Weights of a small mixture-of-experts language model, trained from scratch on English Wikipedia.
Size: 8 layers, width 160, vocabulary 9909, 47.7M parameters.
Below are experts of layer 3 (counted from 0) of a mixture-of-experts language model. Rows are named router (the router's row for the expert), up (a neuron's input weights, with its number) and show model dimensions 0-159. Each number is 500 + 25 x the weight over its row's rms, rounded and kept within 0 to 999. Numbers have three digits each.
Before each expert's rows: "comes after" lists some tokens at least twice as common just before its tokens as in all text. This comes from a sample of Wikipedia text that the model never trained on. Tokens count by the router's weight.

# expert 26
comes after: "\n", " |", ".", "==", ")", " =="
router:476478497528426510469498494487427512528519483505500519535477531537505504467501489557476506511521503523497480510496487529481456478494478498514521465488511474499499458490522464433501505460517506515544498487502531502514510508518578511503506531512504518499507492495514496497469487478470544460493492494500458456566464496492561509490498483497503533473515507504478452491505440529550511539525500487490508506509491490509496519508528508508518474476513463498497513468526518512476480482509529
up1:496494511503501508476487501548464490482504469465522500503476527512450491481557484454496465501502520515515530492475559494504484540519475512490513495509512583488474476506495493500500539497502516486504475474519520512509456515488456508512470487482520510512488490495479478504484483520452514491503464528519469452527503447434523538513476505480508473499506418503479449463492491476511478507496496521548500524501536460548526506486483513493495469491496531467504488528507502444516490497502501
up2:444454507526496483496512532494537527452524485525499507516461520486478474527524487521461508551499491545502529504503496484514476488512502512537495502519525515514532527556486478471499510520530491508455538497544510505476520462493463466486449504543518475499513477485449457525516448506452491464487508490479489465448480482495489514487485545513533545529460519488509522504531499510513527488498533495469512517463488505463468496509519513470512513514520513491520502533450525477499528480501510
up3:501499506502485532535494454472501467478501507515500456526521503490445513531461514504501520488474522498528479490466508463532507535529550525496519468454467511470501515513502514511496512495513485566506465496537527508474529510485510451497477477525506480488476523514513513452469486532516505546521492483511479501506478544524517507508492479500482529510447486512501497510507547503456496559482502453545525466493531511463535532487522479553525527514480539526491493541531496512521459506500484
up4:479528501493507471473510513481522518498476516478518509448492533492485488537516480493484508495517479525506465504465524545537520475484471460492471497548482496517524506556524472523470486479446522477491541529515516466518515489525501509502494492511459477501510518497500521482483510503503526504528473529504529497539514534505453495481441473521515499498550483494481506495490446471490518522501523478556453487507475480477427490511511514510456488493513502501488467526505529521519505588502470
up5:493532493544486492515496520466553523540527494471452499470533457485473441512495468503524500483517502506545515526519517514549485534486462484485474531494545495554514487486456445491477480517470536472490505482505495479498507506513512474508536478463480486548522529524488534496514484518486498528537474495525480516484513552488492527505497510557486514491493483540493483504466518509470525488547443493506507516493531483520506475510509509540484497481506486497524484531501536534467517542521475
up6:505498511501517510493522505464560562489508508500496470488505483497533439497510484524476481487505483501486518454478555450502522500475505481491455526495506492498501503522441501477503529462499467458461536493504513501514474528481519500494535476471524522549499521493498508496510528483545444515519479540554474521508514513507492486487549492543514515450482493486470485482464473521471491514503500474496511526478522460518441518524538518506524466505495534514506464543499513483482500516542511
up7:496465494503518473489519506522524518474548514505492493465492500538446474554453516417467493510485486499512517525479518465492469502473501469523471515518543496501503465528486497563486534494491514485509470523500494518470509526487474452529516494470492470512520533503463493482510499502512500477553524524501486507509469479439507493548493489452507497489529531505524487487490472492509517518497513495514488500526474521508543496550455505476526479514515524483486484505450485566539501525523492
up8:497493497494493476578506476481506484539503487516468529476505515498472518466532485505466524496500501485475530510464502523524514486475504501538494485489487514508519491503509489489501478511478439509521487526497420462526494530488472454517517530538447543518501503526497536498525494510501474496477507453475499507439477496521514486483521485505513483499510462506515495475496515467494514534474476485501525525502538491559503479492526511497498511530511465562487554496519557499515514502429468
up9:496500470513493502491495503499477548478504507447473490510473513503494471500512538512482474502458496502499521532463524511481503498516477543489482511476463534456525489480504534532517507457510501542533451490504513484473511472501517519520542483535502472498456495483469498509492513473492476494474515472547516486524485547501459503481488473541519526542501485521471488532505527481496482480477488468508515489473529536494500521497499458519540524549529539593467531483507503492506488544516447
up10:467492450537486539528499523491523570450466514518495484551504446518488503509468480485493495516509471470513520477501504483516511494498490476491471509516503511493537496459523446481497520507477469461486537483542431546511473504480515508466524519507517507492492496487520525537537474488484510512525497536497513487493502507515472433475467505483521478494489504515526498470550515508506469490477473514519499543539490507545509503501481516528529527515461511486496495501518527529497488460564468
up11:529459499565547497467500487520510508534495457477472506515482517511510481526484468482489488527485563511473494510504465485477474543566493498485496517503496497519522500473520509480471525512479512490530522481495499503470536488524467479506458520494492512511510530446502512517502482505540515495555494491486518534521485487468525455499525509544475445478483504477486484436525469486479484524479458494533506500515495524503489499507557489490526538478461500496475514496464470527561523478509504
up12:473522491523476522521516521494496500501518494492503498516521507530512512485522507450530476511521449482441488512512491453526482489528486549490501501471499516535507561477473547489504528533491476475471548555499509525497544506533465531522501447472524490485495482471519514483512491476536427489514448475506507524497464488537510461499466473510509499474518518476529514503499462496493522490518489507524520497542487497482478520495510525498502534501501468507457509485492486490475501512522412
up13:472462520509533446458503499497486504463516522545526472473531482520507501468492508489446508524462494501454501479506469520474534496562465525517514510498513486510476492497457473516490505541493493449491495484538531553482491525512503461512489477493490490480478534474476476498474497438461485477503439556480523494515511466493480496500496483502498462494480507503494511499512505526492535495549503505471524546505485482492445473512489435539482520489501481478508482501525492508496474534527503

# expert 23
comes after: ",", " was", " he", " which", " and", " It"
router:500492501503507482460497483503506454538504514476478466520434550518504506494528488485469500505529462479551473503478467497460479489546485513460452495501534487502554484539497481471521533514483562517555488474531511484504506556502503524542502514516503506471506448493519496477504452540484502485505474509495504478528537475449515504491528447522502527474534507497468486475514480512513505491452546500507507499487492479494524511490541530519515510480493480501511521476514499516508442500510490
up0:511556472497518558535484535468523505501493472513476485540463480506536505468530501501483458508537494461497522497510515502488522480506460481492520537481527504502495521458530544503435495466542471516559498503513499461530542489477477482503483490478539499493502531470443484475500499500498531487498493514491482517459492499559514538507450486514492498536520476471488484484531507514500470498491536502483480502485517479474504523530478508559493513502463500457509478493459520508515537511505460
up1:514493529514510506573499544521471453476502501469503533549476511551452511501494522526533512510550477484518462494511460503493509541528500494505478500514486497507516464469544501490498490515494507482455444457514487487521458506523564519527504474501476499497514453460445485525464505499513486496492495476546494503526516517527467524514492515466493496454510507482516475506464494463481463516497505521478503517518487523521491482494524498525462510534530551478494493473511530489529502500546481
up2:481503532519462505527479495456497458505519511514471522493475514455523528522493504499513534473495518495542529519512489458484501470460511493490470475439485453495490499571515471529500491488515522508486478453465525508584500488503479474514480496485528452496512497498512497526464487456479491520482504465461533485473521518486512527482536501509527541456480500498504483441539494457536490544495519505487513534482498518522505521507514494499502507511474517460500483513519508509547513479496454
up3:494479569471464510535482507474534479524539476495491482476505510511497509484470526517528497511526537485508555481530524500486515497485530506472518488506490465500511530524508457502531467518519491506481503511509519525480511462518499491559477490481529512524506507499537508491509448498520445484529535478514496495478517550514457526460471499492487507448514534501460492462480520488466519482537508511459480498497519524524509491462446475464479437487463452491494526467520501481497471516504472
up4:515518523490475474473499510470477497459508528547522521461504521516500506481520474503491506538523510453515492500496530549446475503479498539538523512525498536492464521487476557488463491535468492525517491525517523528523491493532531457491527526509510498501501523503478535550470489488465467491523454500467508482496507499453532504498507509443499492484527502510498464462495565489497511480492453464515488496503503506528494498559500478560485545506475526495461525512507499509469496507515542
up5:498523467501517471548478508495490492496512456530512477506560522510527456521524502507493502561510513496518521533453463501534478439484514506458470523463557485499522478528508541485530514510511515500453509496487499467541522465543505520468512477502475501477472514495482523506454554534516535522486479520505499476465478509478493491509501475458505496528503481474508485485523449520483490499500480474530511514490526491493503509518510487515482493515494518469479562451518516506502566481483481
up6:511521515502459503501504482496485505497437491493515485461546469486531509463468465512514488501522488470484467505509489489548496511468473476450443505504496544532512453511500539539477561479505512517466512506471510482541490459525531476539469483515496438454517496478470510497503516485522535505547473484535522466527518477510485543481535524514477471503491486550498513520499503477479489520488492515515508529517517494475532511513473483496474507482531524513456480519513456490494512530535522
up7:491504467470473517492453511511493542479517557516515501541508506486508485473570489489493480539504497473477488509522500496484457477465480499486527481521494508551456503518497560496529498508508502480472510479502505458502477483521492520524481509477525538504495468472485522481505566551438460520503479526512476538501501468520504505501492476488507509537492470510495521520472483495496509484485504533491516483510483499456448484476534477453533455479503531493538527527481489543478491486539541
up8:500528480527519464478483535498532540524548475465499482526528469514553507494517560522468464502497526557503533491495475483489536532481454484494454488484478479493506509504517467514518467495520506478472547472548513533510464484511506499467465498483501507462452492535536506490480485541510510503504464493497523517539472491463508490467528482513486515489506495520505526495509509518492463503487494520539506539458488449502481493478515483459493480512519513458429476492492527529521518498522500
up9:478540485511489524542493478533494524542498502490494513510536484414486503535502509492489540455467472465475509510506529524477501505479517495520470533487510453498551497464497512458502512482489498527480484493542509454496534482500522529481485525525545454483502515466508483489523530487526499486489525473446524469464509486523509518534508495478561516505497521493556477492495509462480517500516479504557481512487482515538491475504468467509548493509483461495502527481523476474488500547491511
up10:494534520480498512526527472476487496455474478478495539507497483505557502522518514526488447481498511489486479517482545488473509528498492486506503516520488535505464483470544475525510453525466481489516497491464487521507522485497502518516520498495498508474500529488490477485500533513505484464476508481474486539554510514482502556495516510496526510522521500527500506493486489496504483564495472469466513542466457482480461468516456583514515537473545496513487502511458535514437474511466459
up11:530489496525495500501502509486510509464521500475474486483488503469530462535480508490545486504506518510470497470470498567509494477488505464504519466460479491467485498496555467549490476494485509468442511512523525515471477493469509473516459497499520475517499474515514498478491477497531494484482517582551501468503503494482535543501469489475569500533502459493507513517495497491501488491495528519531469506495442531493519502553469498517538456494486491501494438519468511546485485489474502
up12:504455466539494489542519557499510526499509514514514510472503497504530508522520531562471508475518469449473482483526504471497517513527520481481499479527458469494533503554488504528497467505528470550518508534486478500453502468497481527498553471484504444498471557506491475517524507514494486528502498529516554511481510511483535499509519484518519514458464540495518483450488467461519498507472479503519526528517491443520492503488477480498537506526464501469493507518486524475469480491479475

# expert 11
comes after: " |", "|", ";", ",", ":", " in"
router:497478496528496504452500476499482485517514503495484467501488511502512480505545494552490537549473477503500419510482502506476453485543501496502475502503508480461506500505555480493511513483545497521517455495527543504501518502511506522540513491504510524495461485475505461439492511474456504506493480525519502494509468464510555537501517461558496510496518504525506442505496504508513512560470505491465510529507488484531502513449495524508493491500498424512468546484502537514499503469485476
up1:465480488505548459526509541483495473460520459526481513502497530498478493471514520438496499501523531486484506495524514464533525516496530479540558496477511548436493506481520482526491456497470517505497535539495543487517497499548496490503541485513456494514530506477485522510518481459527476497554479451489507501506547520508509510496519541450529533475515507505521494485464495488499479502542505470481495503497487465480533494472525525482492541473489490459512493501499515468502483456498465
up2:515429523471536493460523519526529509500436444521482481473504515519461543498489506447503503465474486509539502509507493466503557502498487516516515498481503493522488501491494525520510499479448477553512493503474511505524470537471557492509471486483504495535484483499509519511506482492484490517486473487529477495501465528471493486504523519535502461490474499471473468483515511498502515472504524565472523538533557495460504483477502505462471466498503522545494476481524549511482483487537512
up3:501465533476470512490514457500516496468478483478488505504518503549477503520466470508513510490506498496486534529471488480494526505527514524498520528518488483491528490500516527507486476497498530530488523475470526479466511522499482505467468467506580527496467542450475486483489508511507482533499531501527527508512445477502486500507555458526514495501514485482524519472522523520504449472550451499493525528492508496508466466495520481516548477533475484429544498478485463439509512481476517
up4:495516542448477493478551499526518491484486518520495497507507532489502514511442513491468516489471506491480484502495564503527487479456502497534506470496511523531506509482430487553475500456461552480522543468495516474544479545514528518528486528461470565492535522484519493480493494522488511474494521499481550479495514488481501455504497509488521520526475489492533496472444495509507525460496504535520498464501487494495477470505474529494515497499506522521497461490478490486439505496523534
up5:498494473506491520500511463502485502516554477450467468481461486537472517476523547463508498540488507505480486519473505496488502503533489485573536518491536517514509499490524532530522490523480563483481497505494468484490487486521444497463530512505530515496531479501525535512496540459528486474478514515513486491461521511481540535483482508460510516471520501457510504493507539404483459528482522499539498539490498486510526482492485523492494490507486522505493480541487501504466489461525485
up6:521495474528471551472498488484526475486466480516507515472495446449486508540495474499501482468537532496508476469505505562494514486522476505521489498536484526498495509570502513494513529489471503553485495453493497494499495484463502502539512505512506495491490540488459480488494512483493492487516483500485478496483490461513470447498523502506522454509492490467503434484495501499505509499469483481496507486478511442506514493515480508541531491497507540500532499459568501561510509547574497
up7:492484495555512516499488505535463498538493519525473479444514498531505505467466472513472498485509527523471510517508502509529500434505542510476540476536423520469530507481469481492505500492495510484447503535531543464500501531511527505500459511481518477500476524536459529501449522504486459514448515505503488553472515503511493489490513507517510491516540514504500517551514453477511478518516491523521491502491481498524496531467506472489486477451522547483482512500525457507483489520463517
up8:517451491508520506483510545498486481454503493467531473493471520505527509525493540503498520469504518539490514515539524534508494507431504523487509529491524523487531501483562514504501483529525528511507514468493494514458525488498492502477502487518487522446475462523482490528513545448465497473518472556500492477499463501523483544499524481479486491498485496513509489481521476542543447495465504519499481462510500477508470543463465513510549454565527476488512500544486507500506491482477505
up9:537509515466515527472465447498489519493459482497455513482518527550533492516496514489465451539491476508501554510520506542505516514507531428500522483467494534528504500472531523511480532498504534431489509495515472501463475527498510487441517492489499527487517485507499532537527480514461471532518493513543518487443457483475493526478546477500540498507505479484463510499497465500509520488514509498500464512474507506478510497476482477501495512535494545518490456515476540489519519502520520
up10:513505517419504523534509445496481490497483467517519541543508478547512507510497495469484513493544480506431521465527460512479476500511484478486515486490487486508527493508532462491512480490514473463484508527461486504434522508513504502541515507488465507541488508562505508535508496463510518526493515495500473458506519482509503528512504539493469441482501508501444510526563509468506518471490531523489517490506483487519478498466524535483475499504473492509521495540501476476506474536519533
up11:515481486560523506499497488526478528499554476485530513536523499520494499487539469484500528496525513480453434448522534498491516477496480505508494507520503517494472522481472482518469493495465518510493500472486476538532480530503489464479525523479541521456451517487497484504497511480488517518497492473491515505497478480519528546515541443533525562504536493470491498486471491485480486441483526520501502493548511512479488468521529458520519551483502517486529495529466501521484486540505449
up12:500532491466512511538471504492563532496491506501533465478502522477475531511484491508474472479525494484498502492483510510490485515469455446476512482515499433483453519543487528495472513529476488440512476487539529529499504504516491495497498518461517553523513513515528516542463484548451514514535508489465458433502554517508510490478459494526529530521529505505472498470461517508498523446487505508522507494480476505469506524539527507502518494527513525516523502482476483498524473516516489
up13:501496500519541480513480504469497472493526517490471456502536509530522539465484524469476541511486510503524524509527505501513507472474461455506556549509506539494464495494528488527545523516489555509462495519500515530500506518509508503506487500490482471486518542491478538483473503503520497520532520514521465497440526493498499530473478489477552530475501484476523503508451480515492448518517500504491491520480522490489489489494502499502507487491496536439491461475521442506529550418529510

# expert 21
comes after: "0", " ", "9", "–", " U", " However"
router:464469473526481533480533480470489470533528485480470494493475524517525475482520474534487527527487477547527471527479472521466474479511477461534486471475524510468524484526527480474523490473525531522522481473518526484534531524534524525531526486523523534469469494476535472496468489506479526495470473532525473477530474472477526530467520472525468529476512522527468483485518486485519525521511497471473526522522472476528532471496520529524475465464473476533487514469517523530502478481469477
up1:533480529523450497463480511536486469519509523531476517555458504494494492533536497461498506507474521550513552492502493534505473502478501502523483499452461525509471500479524462520493484477502507596490550490506506529483505527522508480524509486520550499475529515477495470443505485508504462519491472534527480488513512453466495503498503459498494507506480527502478498484466540480491497487514504495476490534498499472523486525476460471524493482473477520484516526531513542503480516558485513
up2:478471465510482524515442515454529483521460490556423474482478516510510489493483478461514482498537476492511529488505497506446464511480496507517500522491508480499488496444505509542496497489460490516557470504498490485489469511485487502487545485481502484452486521518522468503488535461530494493506474522502521496532515519498506519510526493525497519517534518567444515535474490531446538494527509492486496495501501484511507550537532511504485527523472469513484529545523516507528500478526479
up3:513497515498447520516523479498477497438499527470501493515485461493508446489455490478530469499494485504511484498500471533527494526507443459509498493499516508466515492520532508471471487503483479473492485510521516506546461536507510502509514472488510513460518520509496526492454514480503550515463453493477481511546535483499510499525526510538540494489546543535544522465482520515502514546494483498513548496510514495491554492499480480547503471508513470538479490487513505496474476430545523
up4:501475477487516484505461502496486496474517514509550455494516482491538490498539491495522470540529516540500495483524483526495485506482493512527457502559496512470518486510499518506476478453522504516467532478493522501517483505524481545494516475498497473494542490438537513489473483496448499512510526535560475521507515505505494511522545525530496508462533501523506534461490447510502467454538518497506496470498494484572519519492481474491438484534493471560487482485483492516483482474527500
up5:467499468460504534530458486510504494504484477480514496482505502491537472456513486504482533509477498553495520521482464512512455515507483508521537468486501488489512471505452538463498504488510517532491468502482482540511485523482491484540503529508515521491479502470474516452521532528475537509472453497488485534520568492519462498502527510475468552488513473494518527521487526554504495557522540498456502484474521471490495482502496505542539495475513531515468550511521508528532492513449483
up6:450528475489504507510517528495474565531531524528515471472457525500511495524498497484505462500494517459503493494530500556490474499509485471477454524479498520530509499539504499499489513472523457501457525526487499494520467533509488512494528487482550499523508505517488512494506509479483517513457492506502481512471428471457521519482505487538474511506492530506505478480497468513534558518559473498492477500513505510474516521525504522515470443553516438467492499473508514464498474533514458
up7:468513494495492486486471536530510509520507497510493519505511491492487508476481522515501502450493463489519483531483493513474487530535447473538473542539485492509497517526540537494496515485482505503522442478508477487509517515532481519536499481538488497483479446456466531464491482507473478516489434545473471480490494507470483555497511464500518519480561492514450487512518481485527536535513505515537480522493480531497521501566516515492450486490525496490506466535450503493524473493528522
up8:492472520518475455506516489526511492493519488459507477484476478486496485479513477516494489510471490494529501459557516494490474495496546479506493514486496529558474522486528506484465476503523482494468465523518506472506519537519479533510547534470516503467527512451492444483586509495505463461498499533485541524530462523513497513437538516489531484547536537504505488470519497511501501518498522514467484517490523476517495499502491537535465498501510509477484475488510540520462526521477452
up9:493468538472527518508535499477502452522531455475482532514535529491500471497442469511469513456482501503452541527462466481503522485493533441497515484485527489498467523504505518462530479553510464482555510510523521512531562526507460516527520477490502509529476521474518527486497454493498491514516484510480528473503498470493510543469522475496506534498495465498492521549455506482470517542479530485499503493487480468512535490522485525505505526514496528531503453476488533493511494500494487
up10:509519484485509478473552474520458516507524450510449465509506504535502501500506504481489505503527458459463469525540476546482466504515489477491540473500483508524503472514486514520528523499527466485509507507495497511507497581471450494493550471535486464456459508509528498483496480510524507542474495511508559509519470489474516541489518494523523524483521515508526486553519521540489464527499495523496529488505489534498518494533498456506499493499491495504489470436491493491472518450466510
up11:527491522520526477491481510497507470562545502520491506458549499534516502522499538530516478543493533476521520531493489513521501493502441498523485500467467484469431504512484517522492487484476514466526535530492475480493536511532483504518445516488483546512491508546529496489482464515524545443520501539484484450468529483457480504493468488459461479494492509507474515465531496496490509498487548477469507506506481465510496496507487501507513484522505488472475478545500543550502495515473502
up12:457490450514473511512437471523447504497535497536481540463463484489539483508508451560520465473502496500475471480498478521528507492450479479513466541520499469536481477507534477488486507481487548516515480490448519535481483497496539490526510469531480521510476509551501527516474503512505518493496485513488518505512461486512491541491525534486474519517475507541506526487486488509550514497488518503508466496544488472486472507485512543517492496490548512519524454503521481478552494496520523
up13:522504497471481481515524506495474456509471482472484513489505476534520508520525452538490481495505504485537494496506514466552469484466460489531516493507507520477438498538534532497518520521503494507464468494546469503490484513484559461522524473492526508482467495453554495530509507487485517458501486481532441505530499530522492492491511495535479522492521496529516447491476479491501533464503525485572531528558479508478505494529503509470493551465509510502532521507501505496465480489519501

# expert 0
comes after: " ", "–", "8", "en", "z", " withd"
router:463471472523475533478533480467487472531531486483468495491474524516525472481518473533491528526491475545526473525479471522466472481511482461537487470478525507468522482526528483474525491470525529519521479475516526480533528522534523524532529487525524532469470491474534476493465488512482530502471473534525474480532474473478523527466518472528463529481513521526466485481519483483518528520515497471472525521527474475531530474496523529523480462466475480530490511472519524529509476482468480
up1:462487492478514564513507521470496489478458506540532526500507507506544472502492474480475518488494482512479469487461425507482499474530500516493513514502505500532482506499545469489468511463510468479528497484498505483531521509489508465488505525485495527521463454500514532473433470494459498501508489504492516471491545452496482506490541539504464557467494500516526554517492514493493508512532498491518514497544554561481524520460506507485484515492499531501517504454503516551492503471492474
up2:499462486520534519454449478471490473498509474491467486541491488514511460483528486553480488521487536515490496475495506526500476475462529490490505560520544585531490487486472483478555515505511477536491482513485486473468496480533499534468534455541509527490514530498505503482524481529536482473485492500451528506486486518508449519499495491458490495476493480501497535465491495547483473505458522526514531519508495524549500532514497489494504504503542488464506512485505504510457508506463490
up3:482459471486479454555500499519500547558531482495541516521509502502529508458484482503478489493462514497530471540499509510483485486458445472460517524529485510462477486493464543456533511505544522481506473492488499520472435506480520526521487492503535548454483467514519497498459532506502509479471501515520491535528496488517529507481532519523496464504525503510493501495490508559491499511482460536481499488485501468474516505505537496474505517530505506450523520454504492514556512511500506
up4:487470439458525520485517440486505504505479486526484503491480515521543513483513504473517471522498450443490520544491499525485484480525494516474489500486511476455496511509475541519466510479478450506502481491497540471519514510487524547552505489489549508485498524465553521499540472472493517488479520536489498525504543454482498530474477525488478549490529510507483488496527512473455519531441541498470476483466507513508501502490520521463483523498511540524499495491500503494506474538536526
up5:464499474512546526536511499462480532519497474526548470508488554498491457490539497516432508493457503478477502482492504504513516459465478500500485520475546522481511488513528527525547495518513531526513501501536510500506466519514504478496484493496548495452500519518532492474539470519466501531507461497466514483544516456501523495497491496483481496452525470495499490486521520475492507487447540500443511499488500539493538414505481513476481461505464513497502517510489516522494515489524505
up6:485482475513474488483503499522494466502501506497497518477487490520512527499533444480526501464446504537513548479520492543482470511502463521510508505486519527499522476520521466504494498498540510546532498429501488510473487534491533491496552479466494503518483472516486518492472535482490479536507536528526502519495495499528513532466520520500518493528516482492513549532520450535477531499581572474527518501535504542490483510530470462496465475546488479497516499508521531475492509497508498
up7:463523491485470507514434510470499470484518552465513548526489494514469520474489469508507548485480509477520543472482473509492449485503505535474542470492454541521491465504527500522525506516504510536511470482483514513491518533486504472533513481502500483499486490509518505496528518520521476490464498502521502544491482479484473528483514476520533490499572456527495473506514527526495495476493494529483529486515505449489532496549449506518534456516471464469505500519489529485510499465459548
up8:472473487499501489496536499536502471472485491512520503490499476540503535481552527513488516508510462478521532457475482504477512470517529493545519532454465508509520516476492476516485554486525497502498526500523478512507505484483512535528452517488509510494460527460516506479467477499530534514563441502529515472455520497545499543508481494501491496510506559488460509472478464501529467508495483451492506474499477467514503477501485490528502478465499477460485529512472548508535487522532555
up9:490511487504531530435529415510469489473486516514469496521488502548502469524514504513516519514530510475478502482503493475507487488553496511478479482496529479531471525514522519488532516530509509503499509472518494490534489477474483497493482543516506518492532501489571546446490504486461498505498495566481489513480530521500482518484481495504485444469480555498480485511524512496524471497474490519491484495500507495506536509505495541510510503473499456491504473465418555507487477469537517
up10:499532443490517511525471540486480521467512470437501482529514515525509475498503472530521488494493513496473481525501469492485525491503449482509492511507468503518502517524552464540507510502512532498503504486488514428517490493528497477505458533465483542520486480464511487501491527482546544505490506487438507465506493511490530490503549492491466502487511503499487524506516488467562522509458525547493512514523524460472530532475498509529489507455532515494492512514471469532518439511488462
up11:504494498497530514476488488474464498495477474505501512522503499538468479480544485488508529457547549529489491546470473470483484534515492564509443555494494485457539506518494525500503498542479501481538485500504510460503485569484535502502473489480523471480481475507542459533492483519504492510501492508531502498509516497486476544524515521519507468463468492482533449444519493524513511503496508479508473494535508488490488468524521505517541515523556487514453480532494497527480511469465478
up12:530484461500517497507489476490503473528519562432489496516518505540494478502526499514476516469486527509501535534528489496529463502466491477500536470503506544478514482511503526533431517467539540525491490507515481487491528555482492526508529508467469483506474517474518494546485486512536542462485499512528498491535483533497512519502525473460477476530487491452492499460491484473502519490518504506489524498520501491500498420475465508560482465532497477490524494458504524476514507494470512
up13:474461527493467442538458473542488477500520500490496507507500538519510537501508512440476490502471501480535474534515535502528506497511505492504509508493504536515507478500478503442485520475508474481473507492501450525534494508526518528506485511490484478486473492461548433488483484544465516498490512488486510548512539474507481505482510488498478506485501504487495508462501448551539531504480501492449523540542510491457534482556482509538469477501485525531477524504472521489520472522519530

# expert 20
comes after: "0", "9", " in", " of", " for", "–"
router:465471473526476527478534482470486472529529487480469493498475524513524472477519474535488526527487479544528476527480474524463474477510478466535486470475528508469525485524526479476525496470526531522522483474516527482534531521535525528530528483520524534472470495476532474496466487509479529497467472533524471483533468470478526530466520472531465529479511522528468483486520485488521528523514496473472525523524471476530531472497521525524481463466474477534487509470520522528499476482465479
up1:459532447523490525507481448483489527499530432514513515470472513497477459527523493495517479505544530545501496544475489516483490494487499518479485466514536521512488524473515501454486544474537474466530491481509524514489497519531501509504476524525543487545493454489487490526494497488506528520508471511509447529471472500493448472497464480493468549522483497468514495502498490515557556502462526505512497471490496494503481508524540506499486453488469494491551505487488529484490512473514462
up2:484494529469485570498483480514455450513537493480508544528484491491515512500485523495518484498470510478517495492455474493484456501509481485451488485546492503543543537539489500569490525489506498529545483453550508492486496496513514495518484451499513517437500556513494483505513530478527524492534505482522500473480513509502499472497526516480475523467532483494485514470509498477468536499530520528491515497473473500536512471474520502488438479479483491512534496509517488501494462440513522
up3:483430530476427490541533469524516477562511488514485521506501540526486497486461518534503451543516456510508447528464466501515528527487505486513507520456515531540473469518490483509530543500497443501490494509521509499510459495495564523483514497538476497525523489477509527503485505536525503527513488491494457490523515516508499487462481473513488482499463499486470476496491500478537514531495487487492502469522515464495547527512516528494524495517444497491514493499517473506541487484501499
up4:472485509480522483461494539534512504511463500498538506501520466515525511495485502512516495506495551500490495500521458495501488504528488509560542472490525548525530459499553489468515494521533499498522507509526497496502453483472491524500478470473484512490488505488512450498498468521518555467490461517476453519486475543491511507499527488501515530503521510505508506440531507500499558489458513480477533514499489532535482527479464493478496487489441493442475505437463493544516508510530533
up5:487522497507517486482539462506546469530507464534484487467500506458528498497509475497514533502492523517506466494550507506450503485508497533479468487519540520502550519544529475510491483529464483494489564546530489482499538519527485496534519457487464547492464516475530498497539520509453520503489495499515490458484511447479458513510492490514518522535511464497486518527476440467472513520495508463529492503527472514501537502491518517475470489486470502467463498472506511522471515521497455
up6:486488482502448531480548505487463465526522472506508496475460531548483527488477495500518497494473487522522499499507500481539510474496450545473529519516517445467477489514526503502518484498519556458541485513529530495483472461495564528523493477469485531496474505534458481472520519525508499488499480486515498485489491496496501526478510509486519530463505525534481496473482513509454508482510512456451512459513525483510527541497532490527538458522530538486514484496472511470533510526463460
up7:459460480523482503504518481517493466496498452496550481517517490524492515514489493496514516552491514492524477479445486526512469474503468520514497496544514473542469507526535492466479471474482470521488513506462514513512501530522519525486495492507472490522521492503455504501471472527506525534492490479539499488520477486519532508462484452521525464515510477498475539485447514486488522533510499447510478497494510521558552523517482459550482487513520488474548481491512498576484509541475477
up8:513492490477502509456423454476469466534495547490490457483507477470499495494530502481473501511476506491493516466487459499509482492479481498520505489510463530475475517510481477515491516486482500508497478517484521518512520503479485485513531512477503523578466485504521460485493502511448488536481490556525512494446534514490468538474500496479532494490514554527515540465499446476488495496446512532478518569503475509491498514535516481486484489496512455541496516504477471459518489517521509
up9:445492484499492477455509514497487534514488539538541469475494499475536472512490496517478510517503479510521487476486488493500477523499500493500498500473516550482525521512485497508468517487484483554491489469519535508528458490504462498483506433511455546450503483510492522512505473476480519529488468528507504465477500494531526473501471510494558474547541494513502461500510506487496505545551489525469547533479474518482542527475485447548518493512526521515520513497538499499505440481480520
up10:496541500487446503525553493510498501502500476487478494526481510486482521530452496531491504540461518491513517475492486524467500442486519478519449461487535461505539503478538510483515552473492513508512506488513476512528529527529508483505445459496561467529523521448516514515492507499494501457480498474481500478529519503489501504470454468549544518502503504520470482536520500487463526533516498481511517506509493481553528500515516518473443509481484509485473485515457478498456515511489472
up11:499489484493508476492469496483508457532515479470473529510516480489485489514528444565469468496491483482467495490560470581482525481492524554452475518478468514493509503468482507478521512503528485508483473531476500525514500551497504476484515492490547505478544508503510491515498511502507515523461443491481519527515467482532516495508489517515480500551519528545485513479539497496502509536495501467483491522506505538513520507468499462484517526467471551505452477512518505484498440477477498
up12:499493474513525507512530479469484453430511522536528509518503458521527519492493470509524441506524495474569499464501472512491498507541477484539493486486473481513488498503482530507509516499513493540518516487503445508486479540541495543499493526511487557454498540505468483501448489507502523515498462501511480498496541524512510464483530499502519471501500491484459453476474536468489508461519503505469500519509517537508529497549526493465478500491486490498464492512525506555511504438515492
up13:497460468493538472508465487512487445521521501517444503491515488526458532466486502482470515533491524548465501508457508500516503445527512477490508499471508487507525480503458540492521484517493487509512555562518529512519528531550519473514513464524487529491508492521472482508495463485499492517535556465508514487507498510511520491492514513495439532507480530506487514517521453518497504520485527536530473503496460496570523527532512460505472475487513499483528521491483485482490462476497467